Weights of a small mixture-of-experts language model, trained from scratch on English Wikipedia.
Experts: 32 experts in each of 11 layers, 160 SwiGLU neurons an expert, 2 picks a token, a sigmoid router, a shared expert of 128 neurons.
Training: a variant of SOAP for the experts, 7985 steps.
Below are experts of layer 7 (counted from 0) of a mixture-of-experts language model. Rows are named gate (a neuron's input weights, with its number), up (a neuron's input weights, with its number) and show model dimensions 0-95. Each number is 50 + 15 x the weight over its row's rms, rounded and kept within 0 to 99.
Before each expert's rows: "gets" lists some tokens that make up at least twice as much of what it gets as of all text; "comes after" lists some tokens at least twice as common just before its tokens as in all text. This comes from a sample of Wikipedia text that the model never trained on. Tokens count by the router's weight.

# expert 31
gets: " the", "ar", " The", ".", "'s", " his"
comes after: " of", " in", " to", ".", " for", " on"
gate0:49 35 40 58 40 47 40 56 17 55 71 66 33 55 44 29 40 42 44 37 59 60 38 41 32 73 43 36 55 65 22 33 49 43 59 47 39 44 66 40 49 44 66 73 38 43 62 44 47 54 39 82 31 61 49 29 44 54 48 69 39 45 52 60 45 63 25 68 47 47 71 78 32 40 36 11 43 15 30 37 46 43 58 63 53 37 51 39 51 21 44 52 46 31 50 45
up0:63 54 79 53 45 60 28 56 49 47 40 45 30 81 41 58 38 34 43 53 40 75 61 61 59 41 47 73 51 54 73 67 60 61 54 50 54 78 41 61 55 43 46 50 62 59 31 57 60 38 62 55 58 29 41 65 26 50 49 41 63 46 90 68 68 43 60 58 45 43 32 52 33 65 50 29 60 51 43 35 97 57 47 30 48 48 51 43 46 41 42 43 28 81 56 31
gate1:48 69 48 73 65 83 45 60 40 61 40 83 30 62 54 50 16 38 53 65 38 79 45 42 39 65 23 64 67 64 16 68 54 38 69 50 53 19 23 57 38 26 38 50 26 40 68 51 14 76 44 40 64 34 42 70 30 57 56 58 44 36 37 61 53 36 40 95 51 48 24 64 46 48 71 53 43 70 57 17 59 61 32 47 59 67 61 53 75 70 57 46 47 57 24 48
up1:32 20 61 54 42 64 34 63 64 42 57 64 64 59 50 36 67 53 40 37 46 92 38 10 63 68 48 38 57 54 51 62 58 35 34 69 67 46 73 63 54 78 41 21 31 43 67 39 57 53 40 34 38 33 32 27 67 32 53 31 37 54 57 47 22 67 44 42 34 56 67 63 64 63 52 25 72 66 63 33 66 36 44 38 50 38 55 66 50 48 42 38 60 53 32 86
gate2:60 36 68 22 56 63 43 51 42 41 41 37 42 41 61 48 40 57 73 16 45 32 42 65 75 42 43 67 80 49 64 11 49 21 45 31 45 24 57 49 61 40 28 64 52 34 41 59 52 33 28 42 42 77 46 50 62 47 71 38 69 61 62 64 96 49 44 45 66 58 22 40 51 73 76 64 37 90 42 48 50 69 33 63 60 23 74 43 56 78 47 38 44 53 33 64
up2:48 56 37 60 48 54 36 48 50 64 43 53 27 51 52 48 37 10 61 68 51 49 59 42 28 64 55 54 39 35 81 45 34 48 44 49 68 23 65 79 73 60 70 55 44 37 59 39 61 50 48 48 55 40 34 48 57 23 58 73 38 13 31 76 43 65 52 66 46 59 35 52 29 52 44 44 43 86 30 49 68 37 54 65 47 31 74 51 52 66 38 52 57 51 67 30
gate3:56 46 27 55 48 53 34 37 59 58 42 33 78 43 84 54 50 29 58 63 46 50 36 35 50 59 24 65 41 20 34 54 44 60 67 89 30 32 49 16 53 60 83 53 58 17 54 32 40 30 61 33 43 53 53 71 45 49 64 76 29 71 58 64 34 46 47 66 45 45 54 56 47 30 24 61 62 42 58 64 41 58 54 43 59 37 25 35 79 53 34 49 43 75 35 49
up3:79 44 49 48 48 67 44 33 54 49 53 33 47 71 67 49 48 38 47 77 55 56 34 50 68 58 48 44 38 12 37 62 70 71 49 45 24 63 47 37 54 48 65 40 66 06 60 55 51 62 52 58 43 71 47 71 76 58 35 73 61 79 68 57 43 32 67 80 53 57 70 69 19 40 48 64 85 46 33 85 51 83 59 47 42 43 48 56 57 70 45 15 53 34 17 35
gate4:77 21 52 75 53 55 47 55 68 27 55 39 50 41 50 53 67 12 42 50 39 43 51 33 53 64 68 56 52 51 29 42 19 73 56 68 30 66 48 52 54 70 58 46 58 71 53 79 60 75 86 41 20 48 34 23 30 73 64 50 28 43 55 44 28 43 67 59 57 74 61 23 30 30 64 69 67 34 41 40 28 69 39 59 36 53 47 66 30 58 40 56 27 34 62 45
up4:51 52 50 32 27 49 60 53 53 40 59 52 62 39 36 39 73 46 58 29 55 42 48 47 19 36 35 23 59 64 59 30 31 35 66 42 32 20 37 45 56 64 46 39 64 45 65 42 74 47 85 71 57 30 39 61 36 58 10 47 73 38 45 50 50 29 44 37 61 48 52 30 25 36 51 78 58 50 60 22 68 18 29 35 50 62 56 24 29 50 60 30 21 74 40 41
gate5:46 58 41 46 62 45 43 80 47 42 52 51 34 29 57 23 42 77 62 56 58 61 60 43 33 55 41 61 38 75 34 42 29 46 38 70 72 61 33 31 49 40 40 55 65 53 45 49 50 47 68 50 71 47 48 54 32 17 64 54 68 30 74 47 46 63 84 54 45 34 35 40 35 65 51 59 57 47 50 68 53 57 47 60 68 78 40 43 73 14 31 49 45 56 31 61
up5:54 61 29 46 60 59 60 57 38 51 47 66 35 51 65 24 49 59 80 85 53 39 34 20 64 55 56 71 37 30 48 43 35 53 64 72 69 49 60 44 44 43 58 49 52 49 45 73 15 42 30 53 62 46 44 39 34 40 33 49 55 46 52 41 50 74 58 44 65 51 72 87 44 36 35 64 18 50 43 72 39 65 55 56 41 82 39 53 64 37 58 40 22 43 35 76
gate6:54 53 36 48 42 58 56 56 58 12 48 60 48 52 33 55 81 43 55 59 30 58 26 40 53 23 35 45 37 64 27 62 75 38 36 44 68 66 65 37 74 42 36 57 51 58 31 74 40 56 47 26 26 58 49 38 61 53 68 49 47 70 25 31 56 47 58 46 64 36 39 41 48 16 62 28 57 30 41 62 55 67 27 65 52 41 37 62 31 47 22 84 55 58 29 36
up6:48 55 40 44 41 46 43 61 62 37 68 44 30 69 42 54 48 41 38 24 59 60 30 46 64 45 44 49 42 27 48 46 46 56 40 36 37 16 40 59 34 38 48 23 49 47 50 41 67 54 28 42 35 62 60 28 43 39 45 40 43 52 61 50 72 60 57 52 38 41 51 51 75 32 52 42 60 26 31 60 58 33 63 62 31 56 49 67 25 73 45 17 32 42 14 64
gate7:32 51 42 74 36 52 51 51 43 67 53 45 39 60 55 33 64 30 39 45 29 49 30 34 72 42 70 69 32 58 52 62 13 67 25 24 37 51 20 31 71 33 36 40 45 58 53 45 47 28 43 43 56 52 43 30 35 80 42 62 48 70 48 56 28 58 72 31 58 53 27 58 54 65 45 46 56 78 73 31 55 76 53 58 36 64 77 45 69 21 50 25 53 29 99 16
up7:45 63 79 46 53 59 16 33 57 36 35 55 57 50 40 51 52 45 41 43 24 47 63 27 54 53 43 60 32 63 45 25 44 58 44 54 48 59 46 48 71 60 27 57 19 62 51 44 48 52 13 57 43 32 21 36 67 61 30 68 38 60 55 63 19 39 70 40 33 67 63 52 54 47 41 65 65 50 63 53 37 64 48 47 74 60 47 21 48 48 68 50 69 57 69 44
gate8:42 57 58 61 47 50 48 33 65 51 28 76 40 14 63 49 49 55 34 73 55 76 48 51 52 38 50 55 44 90 34 41 49 49 49 50 69 99 53 60 45 67 35 43 61 28 19 51 26 77 50 44 33 49 41 38 38 66 42 47 67 62 73 49 57 54 45 61 55 45 81 71 53 48 18 64 41 31 48 31 66 79 40 54 45 53 50 63 40 25 49 61 44 77 39 53
up8:60 55 60 12 43 56 36 35 39 50 48 32 47 30 40 57 46 36 39 60 43 54 61 47 68 67 49 37 33 66 62 36 48 91 42 57 82 46 50 45 26 77 51 65 59 58 47 63 54 35 76 70 31 60 48 50 44 55 55 45 71 72 72 16 80 48 47 52 10 38 23 57 37 57 61 76 73 57 49 31 62 74 43 70 49 64 28 37 42 35 62 78 49 42 35 88
gate9:25 35 39 71 33 62 49 42 54 53 42 52 50 32 62 45 70 43 40 52 43 87 60 30 47 73 27 89 37 45 19 67 57 60 34 48 36 49 40 65 59 24 64 57 63 64 80 62 60 34 58 76 60 36 43 28 36 30 26 42 76 46 49 84 47 67 36 48 55 44 53 36 29 27 36 41 31 31 32 56 32 53 89 65 74 41 46 48 64 51 63 74 09 61 44 52
up9:36 65 40 50 48 57 68 69 46 12 55 48 57 36 71 39 52 47 69 39 48 39 40 41 24 69 69 33 36 64 59 81 61 31 43 55 52 48 36 26 75 44 79 56 08 36 50 31 49 46 46 65 65 43 63 58 36 43 70 53 54 65 25 51 45 61 40 71 62 22 55 58 47 54 45 40 53 61 44 16 43 62 85 44 47 46 41 74 50 50 69 45 41 18 56 71
gate10:35 63 54 65 58 69 58 47 49 70 60 38 24 21 53 57 55 37 37 45 45 17 49 31 44 54 32 69 52 28 67 55 38 60 13 50 41 71 56 35 30 45 00 74 39 49 46 55 74 31 67 70 50 53 24 61 15 46 62 23 63 63 37 42 38 58 38 46 48 79 69 45 33 27 65 54 66 41 62 53 19 53 55 65 33 49 37 66 69 75 25 39 66 42 54 43
up10:47 32 51 36 44 47 57 68 24 39 33 66 55 67 50 46 67 75 52 49 48 54 47 66 54 49 51 28 41 69 39 47 65 65 53 56 69 23 64 48 72 41 82 39 40 65 44 40 43 63 38 20 47 62 60 53 69 67 51 81 57 44 91 72 55 32 43 54 71 38 44 75 62 71 30 48 58 36 51 67 62 57 37 28 60 45 74 41 36 43 56 59 53 48 58 41

# expert 0
gets: "g", "ig", " g", " G", "og", " un"
comes after: " D", " d", " R", "D", " L", " E"
gate3:69 57 52 49 32 60 45 26 30 69 76 68 47 21 59 73 34 47 45 59 80 54 23 48 32 62 64 28 67 67 57 44 52 12 43 38 35 52 35 47 63 56 48 44 40 64 50 69 56 21 55 56 69 41 40 25 41 23 60 57 47 59 30 72 54 53 44 36 45 43 87 31 65 65 54 46 59 64 63 53 47 62 38 49 52 42 79 65 69 61 50 49 67 43 21 31
up3:69 38 52 59 21 38 46 45 47 47 44 63 52 58 80 62 20 32 59 78 46 53 45 67 53 45 61 51 24 27 69 57 55 40 72 66 37 28 37 52 74 52 28 51 56 62 45 24 42 54 55 51 38 30 48 55 15 67 35 52 34 46 46 45 50 76 59 29 55 39 64 67 66 52 56 36 41 49 34 59 77 71 25 68 60 47 54 39 43 65 51 27 49 77 26 48
gate4:47 74 34 54 44 84 59 52 23 57 69 34 61 63 41 52 22 35 61 68 40 57 50 68 69 69 46 31 43 60 38 32 66 44 25 21 33 42 50 49 52 58 26 70 60 63 64 60 33 55 32 31 42 45 63 74 46 68 54 41 31 72 34 65 55 45 43 51 30 65 53 62 60 67 56 58 33 80 59 41 39 38 49 69 21 51 30 63 33 57 63 52 52 51 70 56
up4:44 42 35 40 59 38 43 43 48 33 67 50 65 54 51 75 38 46 63 24 55 44 60 26 54 54 23 39 46 51 83 50 57 28 39 25 54 55 42 64 65 34 62 87 65 54 71 64 79 26 30 63 51 50 76 54 52 58 65 33 84 51 25 24 57 39 50 42 63 55 43 49 39 68 44 26 50 30 55 49 30 48 54 25 36 39 66 26 75 58 43 43 56 76 63 42
gate5:45 29 49 64 52 73 47 58 88 65 41 53 57 60 58 43 47 50 53 57 61 50 47 55 62 80 58 25 52 75 45 52 86 44 51 67 83 55 29 40 65 76 47 60 35 84 38 55 40 39 61 46 46 60 46 58 42 58 61 78 50 49 61 69 26 44 77 65 91 61 44 42 42 45 27 35 78 51 48 49 66 72 47 75 50 21 82 36 54 33 60 51 64 59 45 48
up5:52 50 67 45 35 62 26 56 70 81 43 55 72 71 37 32 51 38 91 90 51 58 48 49 50 45 52 35 49 33 23 37 36 56 93 29 84 43 34 58 23 61 51 27 65 43 40 58 56 40 50 28 71 55 30 50 73 97 41 60 56 55 23 50 60 62 56 38 57 51 46 37 51 56 61 42 39 66 46 46 53 24 55 45 65 57 85 69 52 37 95 54 53 52 52 59
gate6:63 34 53 80 58 43 56 64 73 58 52 47 57 53 63 53 64 64 57 58 62 48 70 59 64 52 72 36 41 34 30 61 51 54 56 40 35 15 33 54 86 46 66 68 85 81 54 63 65 56 42 42 61 67 79 71 24 45 37 51 30 48 37 21 46 47 56 45 52 60 22 57 20 62 51 48 55 50 36 58 62 26 73 49 38 80 63 27 71 25 55 53 48 43 37 48
up6:50 43 64 59 71 48 48 44 53 49 40 36 40 46 46 40 43 61 53 58 38 13 06 17 71 49 31 19 56 57 62 44 21 29 38 39 31 67 51 78 77 62 70 63 38 47 43 62 29 48 58 39 48 38 51 61 27 35 78 42 69 30 29 34 48 44 79 70 53 64 78 47 52 36 57 57 58 59 79 61 56 79 26 63 38 42 53 57 48 49 32 38 19 51 59 52
gate7:52 73 45 55 61 58 55 46 32 58 31 37 66 63 54 54 68 41 48 62 58 42 55 97 17 56 63 42 48 57 58 30 55 75 47 51 40 21 58 59 59 65 20 53 60 77 31 56 50 62 48 35 58 38 71 34 83 49 36 31 50 66 40 57 64 88 71 65 55 43 51 51 49 66 47 59 49 72 50 32 42 52 60 62 53 57 42 66 19 64 51 47 48 63 52 77
up7:50 43 25 55 63 70 39 39 30 55 66 29 42 45 74 36 79 35 64 39 48 44 38 35 35 75 76 29 28 32 61 56 55 33 74 20 54 72 45 55 59 39 51 63 70 47 72 54 40 49 53 27 39 48 60 44 29 45 73 65 62 56 32 32 69 52 42 34 32 23 52 61 48 53 24 45 40 32 39 24 61 36 51 64 48 63 31 52 42 18 79 46 58 49 36 37
gate8:39 54 24 72 42 59 58 47 33 63 64 44 67 39 45 23 31 49 52 68 44 33 36 70 48 68 49 59 48 50 49 49 44 29 38 15 36 43 54 39 71 53 40 61 51 35 38 43 63 44 30 67 51 51 74 48 37 37 70 44 60 56 44 57 64 35 61 58 64 60 36 57 46 59 41 26 27 57 67 51 63 50 59 40 43 57 46 34 86 48 58 38 62 19 41 52
up8:62 70 78 23 75 42 36 72 59 53 39 65 33 38 30 57 32 60 22 44 74 66 60 47 39 24 60 67 44 17 63 59 52 65 42 60 44 50 49 31 38 71 56 34 44 73 47 72 30 58 54 52 40 49 51 55 59 49 55 51 57 47 50 65 42 51 75 41 34 51 42 70 49 40 42 63 52 44 61 39 46 68 41 62 30 58 34 43 41 74 49 55 35 52 57 67
gate9:28 38 50 54 61 66 43 40 59 45 42 16 28 62 60 34 67 58 37 53 37 35 40 62 47 69 31 65 45 41 67 61 56 39 60 30 58 32 34 72 59 53 61 50 35 58 69 69 35 62 55 52 66 56 15 35 42 61 69 35 61 48 28 43 23 44 58 41 41 38 66 27 39 42 80 65 54 63 44 33 55 65 38 72 50 68 38 48 39 42 55 33 37 45 48 37
up9:43 33 70 62 73 80 38 65 52 72 51 46 47 33 68 49 55 62 45 63 28 47 65 26 68 69 07 69 73 48 37 48 51 47 68 54 46 18 92 34 28 32 37 58 40 34 44 87 66 46 53 66 62 45 19 34 30 51 51 43 69 34 51 32 39 41 18 39 38 56 29 44 63 52 49 53 42 56 58 46 57 55 56 53 35 50 45 61 55 59 25 55 54 26 74 55
gate10:48 31 31 45 41 34 68 54 48 61 45 65 46 27 64 49 28 73 29 67 20 39 61 42 51 63 45 70 70 52 48 59 56 37 41 32 48 56 32 79 45 53 37 27 61 65 59 32 50 55 44 23 83 56 71 41 57 26 39 22 59 56 51 51 54 21 36 43 42 73 49 58 41 54 62 68 47 37 70 48 62 59 63 27 46 87 35 53 69 75 46 41 74 72 71 69
up10:64 59 68 43 40 61 48 74 40 60 45 49 63 69 12 77 80 50 79 30 59 67 27 44 66 41 84 46 30 20 22 42 47 57 34 45 61 61 69 25 65 33 67 85 33 53 54 43 40 26 43 52 56 34 53 40 54 57 68 55 33 74 51 59 45 68 59 64 42 26 37 41 55 34 39 37 42 68 52 76 60 60 25 90 55 33 58 39 37 27 44 68 32 48 48 55
gate11:30 22 47 50 35 41 64 44 35 38 68 51 38 44 20 62 73 38 80 55 34 30 59 30 78 43 75 37 62 60 88 50 54 53 49 51 32 47 49 36 76 36 17 52 78 48 46 62 30 45 70 49 16 38 54 67 31 43 61 59 26 98 51 54 67 70 32 35 65 45 53 60 86 56 50 39 22 32 56 53 56 51 71 42 58 63 60 48 30 56 53 53 39 46 46 43
up11:49 48 37 37 51 59 72 42 60 32 50 67 51 35 62 44 43 46 64 62 63 65 38 37 57 22 53 61 83 28 66 43 49 70 24 33 71 54 49 32 73 61 35 61 69 30 50 45 22 55 68 63 51 74 72 32 60 72 60 75 36 40 67 55 53 56 35 38 56 47 44 51 69 34 63 64 41 67 34 75 59 16 56 74 55 62 77 77 46 27 57 58 28 28 58 73
gate12:44 49 28 31 49 56 74 45 57 70 64 30 53 45 57 50 55 49 42 70 57 60 62 53 60 76 54 33 51 32 26 37 40 35 32 63 69 83 60 42 50 56 40 57 43 59 51 65 59 44 61 38 38 73 39 46 45 84 82 62 64 53 46 77 15 45 47 66 40 49 49 49 51 61 40 19 40 42 67 81 52 31 58 48 40 66 59 76 57 62 57 39 42 47 16 33
up12:39 44 50 42 69 65 25 79 56 51 45 59 53 43 93 49 49 66 50 36 58 72 59 52 69 48 58 73 67 47 79 74 66 43 44 33 38 36 56 49 78 25 63 65 49 58 41 75 27 53 37 55 59 51 40 70 67 56 60 57 41 49 53 68 36 85 50 32 37 35 41 41 55 45 49 64 52 47 68 60 75 67 47 48 50 33 47 58 74 88 44 54 32 50 44 49
gate13:66 72 39 49 46 66 45 53 38 42 50 46 51 42 67 57 71 45 40 49 56 56 49 48 51 45 41 37 38 46 48 68 47 53 22 32 80 63 12 51 40 53 77 37 41 85 32 81 65 46 42 59 47 48 64 47 56 53 75 20 42 47 22 23 71 39 59 55 99 55 32 47 33 42 57 41 71 32 33 62 44 28 63 48 74 42 52 16 56 24 45 39 44 62 28 39
up13:68 62 59 55 51 58 65 86 39 32 36 38 52 57 48 56 30 54 50 53 40 71 07 58 59 52 45 42 42 34 46 58 61 53 42 59 56 54 80 22 70 77 59 55 63 65 44 76 49 28 62 80 34 50 59 40 18 53 68 37 64 47 10 42 52 58 46 57 71 61 63 67 40 38 59 37 58 42 27 59 56 43 34 55 46 54 58 26 54 25 52 44 48 54 14 38

# expert 7
gets: " in", " by", " with", " on", " as", " for"
comes after: "ed", ",", "ing", "ated", "s", " known"
gate3:55 61 62 72 41 50 54 54 42 55 70 56 42 52 60 51 65 68 55 41 41 57 38 68 25 59 76 26 25 63 82 55 38 51 47 17 38 52 47 42 68 33 33 41 50 60 68 26 71 51 33 63 47 44 36 35 64 37 47 48 85 64 59 52 80 75 60 72 58 36 49 59 71 51 48 79 31 57 28 42 37 42 45 29 69 40 57 88 79 34 39 34 50 53 45 67
up3:46 70 48 73 32 50 41 55 70 58 53 79 21 56 27 58 48 62 48 62 48 45 73 58 16 57 47 43 68 51 71 53 50 58 51 26 29 30 64 52 53 51 42 58 40 49 71 19 45 69 43 38 44 41 32 15 49 41 30 50 64 55 68 63 55 73 53 64 42 33 54 42 75 75 52 69 41 24 28 23 25 57 23 46 67 52 54 39 65 48 45 69 27 55 40 59
gate4:54 39 46 37 69 33 53 65 51 71 43 49 56 37 02 52 62 42 45 31 34 34 22 38 40 43 52 44 26 52 58 53 47 69 91 68 63 46 57 73 84 55 65 27 29 50 19 53 48 40 55 42 75 30 45 54 51 39 47 42 39 37 62 28 53 70 56 65 18 64 44 19 70 68 41 56 71 40 35 48 58 59 55 74 49 39 55 72 64 64 30 52 56 81 43 61
up4:36 67 73 55 59 73 31 40 38 66 19 54 54 32 54 47 75 41 51 44 49 48 43 58 39 38 60 45 54 83 76 60 64 52 24 62 66 53 44 21 77 44 76 28 47 49 64 43 58 35 41 61 49 30 26 36 42 34 52 44 38 40 70 61 34 56 46 28 44 47 29 38 27 46 47 32 50 04 51 47 53 58 26 81 47 46 50 59 46 54 62 57 44 66 61 77
gate5:71 57 36 73 40 41 43 39 68 62 46 48 58 43 38 42 49 55 71 36 38 37 48 47 53 53 38 29 46 46 59 59 53 51 35 27 46 58 64 49 50 47 71 61 67 42 14 79 67 53 50 57 54 65 48 31 60 67 49 30 62 22 63 53 39 89 47 61 38 53 50 57 64 23 71 57 34 29 52 61 27 51 69 70 41 59 56 33 68 56 55 73 63 57 49 71
up5:89 57 21 54 34 59 24 75 71 55 55 37 51 43 64 73 50 94 82 54 45 36 43 27 66 48 54 47 75 60 64 66 51 81 40 49 68 43 39 61 38 49 55 46 33 38 44 77 71 58 43 43 62 24 30 40 42 63 57 43 67 50 67 58 47 47 40 49 46 53 50 51 64 13 56 61 48 40 61 41 32 70 68 53 38 59 79 26 64 38 39 74 59 51 33 20
gate6:52 44 42 43 35 49 18 37 37 50 50 69 57 32 48 49 27 56 51 46 23 57 72 23 64 82 37 42 46 56 58 61 44 36 56 53 53 32 40 71 35 41 42 54 55 48 69 52 61 00 52 59 20 65 63 59 50 61 54 47 60 52 66 50 50 68 29 45 55 33 57 47 39 46 75 73 63 56 76 75 52 36 54 65 92 46 77 39 57 54 78 39 29 60 59 83
up6:60 43 31 55 34 49 44 55 43 37 53 15 67 58 63 30 56 50 52 74 39 53 63 19 41 42 47 45 32 30 59 44 72 44 68 52 49 81 39 50 47 36 53 50 56 63 50 67 60 33 58 50 53 82 23 66 61 50 76 38 58 47 41 32 41 54 37 63 57 35 45 68 30 38 49 53 84 41 64 51 44 56 75 37 45 49 66 39 78 99 81 31 51 40 70 31
gate7:70 59 44 36 57 52 61 62 70 25 58 50 36 46 43 79 65 54 58 72 19 24 51 85 53 44 48 59 15 52 53 47 81 76 42 44 44 67 49 80 62 80 72 44 60 48 41 90 43 32 64 44 49 53 52 59 42 47 24 34 51 30 62 64 62 48 71 41 35 23 61 67 74 46 50 54 50 63 51 48 45 41 59 55 36 78 63 43 69 74 49 62 70 73 56 45
up7:50 42 61 72 47 53 41 61 38 60 63 58 35 27 77 59 47 12 52 25 52 57 48 42 30 52 40 34 64 49 46 87 33 27 65 23 50 55 29 28 14 42 54 54 44 59 55 10 60 71 42 62 37 58 47 43 62 56 53 62 57 59 71 43 30 41 62 62 63 53 35 59 39 43 31 29 33 40 78 73 61 72 62 61 82 44 52 67 34 67 60 05 52 44 62 52
gate8:51 41 47 46 33 30 84 53 41 57 48 30 72 70 60 63 55 37 67 55 73 70 49 43 60 41 51 49 31 39 43 45 34 49 52 93 20 69 60 47 59 58 25 62 54 37 34 49 50 33 44 42 31 31 39 65 51 54 61 40 38 54 56 23 57 46 51 45 61 42 44 24 58 74 52 55 49 47 35 66 32 49 37 65 55 72 46 28 29 66 61 41 47 68 27 74
up8:54 74 40 50 80 50 53 78 47 43 58 71 38 83 61 27 54 64 62 44 40 29 52 75 49 82 42 47 55 64 53 49 58 44 22 28 69 32 44 30 41 16 37 38 66 40 37 53 65 36 62 54 52 28 66 49 23 39 22 67 46 54 26 69 57 51 71 27 22 58 36 59 43 39 63 33 31 29 51 70 62 47 52 42 41 41 35 66 57 24 53 48 40 24 45 58
gate9:34 46 62 56 51 57 27 48 60 52 64 34 72 61 49 45 85 28 66 35 36 52 41 70 68 50 60 43 38 65 42 43 69 58 44 57 47 52 85 38 50 50 52 71 35 40 59 61 76 57 51 48 29 33 29 47 36 33 18 51 60 26 48 75 40 36 41 63 49 50 47 59 50 24 60 38 68 37 60 70 21 33 81 47 61 47 30 17 56 55 15 70 38 62 58 54
up9:42 30 55 38 54 30 57 70 49 42 17 74 45 60 53 59 54 51 38 28 40 69 48 56 28 45 48 68 44 29 59 52 74 39 56 45 74 62 56 27 39 81 35 63 65 41 39 41 30 52 54 53 66 52 38 29 38 89 53 38 53 40 43 27 54 52 70 68 33 19 51 54 43 69 27 28 54 82 40 32 50 78 50 49 64 70 53 58 43 53 59 64 47 19 66 49
gate10:37 31 65 75 43 54 32 23 68 56 61 34 55 49 50 36 63 52 25 53 61 54 35 37 44 55 46 47 40 49 41 57 75 53 41 43 59 49 45 58 53 67 55 42 24 48 50 40 50 75 41 43 52 48 87 58 47 30 56 65 36 37 40 67 42 60 47 37 53 53 45 27 46 57 63 40 57 57 52 47 15 17 69 66 38 02 79 60 79 58 56 52 45 48 42 43
up10:39 61 43 62 22 51 43 14 27 35 55 46 55 61 37 48 53 41 58 77 81 56 41 69 29 51 46 58 55 44 35 71 25 53 55 67 43 45 33 29 52 45 32 57 48 57 48 79 60 54 55 55 53 55 79 21 42 46 27 58 45 70 39 41 34 36 32 47 64 55 67 52 83 63 46 62 32 79 56 54 20 43 42 30 65 44 55 36 39 55 32 31 27 60 34 51
gate11:45 91 55 37 44 48 71 80 56 37 25 61 38 55 61 46 42 40 56 42 66 43 78 50 51 70 49 55 53 60 63 43 40 47 52 41 35 84 55 62 34 35 45 75 50 44 82 46 51 60 25 53 42 60 23 63 47 47 53 52 47 74 33 50 34 67 74 43 66 62 49 49 33 46 38 38 59 27 45 63 66 70 54 73 57 25 70 80 16 41 76 19 50 44 69 47
up11:49 21 57 46 57 50 34 47 58 54 60 55 53 52 33 38 85 36 43 61 27 67 71 55 44 47 58 38 52 64 47 53 51 67 37 54 46 29 48 56 51 60 53 32 52 60 34 59 53 47 48 52 55 73 57 55 42 26 60 54 66 51 77 24 63 42 50 46 38 55 39 25 74 67 92 63 69 53 33 50 37 50 46 25 44 50 22 53 41 66 41 70 29 69 65 31
gate12:32 67 61 47 48 45 75 25 71 65 29 51 26 62 55 50 59 46 45 39 49 59 66 54 36 25 32 19 50 70 53 25 48 54 45 64 71 35 57 54 47 71 75 38 57 64 21 68 48 47 47 68 28 54 25 40 62 38 52 51 53 77 26 46 75 93 75 62 55 43 51 39 39 60 58 41 27 79 42 58 41 65 25 79 33 40 46 58 10 40 35 74 64 55 45 53
up12:29 83 25 69 58 34 41 21 49 59 55 63 58 40 38 45 49 62 41 24 34 33 44 64 47 81 37 21 39 50 35 58 51 43 28 85 65 20 37 57 63 61 40 71 32 50 69 60 49 51 46 61 65 28 57 43 31 36 18 33 53 39 51 54 26 82 62 59 36 22 55 32 62 53 64 62 59 75 56 63 46 53 48 30 54 43 85 66 61 41 35 74 51 69 84 40
gate13:32 52 38 71 51 60 45 58 46 77 28 53 77 17 26 41 55 32 62 79 47 64 42 32 49 32 55 62 82 59 40 27 58 40 42 53 53 39 54 55 60 34 65 10 55 38 60 56 57 54 47 67 55 37 31 34 50 53 28 59 33 32 36 47 30 69 42 72 70 40 43 33 21 79 40 44 40 48 36 33 31 29 73 47 42 52 69 27 29 47 61 61 55 33 56 40
up13:57 70 71 23 37 63 32 32 30 42 47 64 45 71 91 51 42 55 23 29 54 33 47 58 46 68 58 79 61 67 52 58 34 49 51 51 53 52 70 53 69 47 52 55 51 16 29 47 30 62 49 50 69 45 47 29 29 39 74 65 58 48 59 55 83 67 58 25 27 57 54 60 52 24 54 54 63 50 51 60 43 63 29 23 36 55 59 66 54 55 57 65 45 63 60 30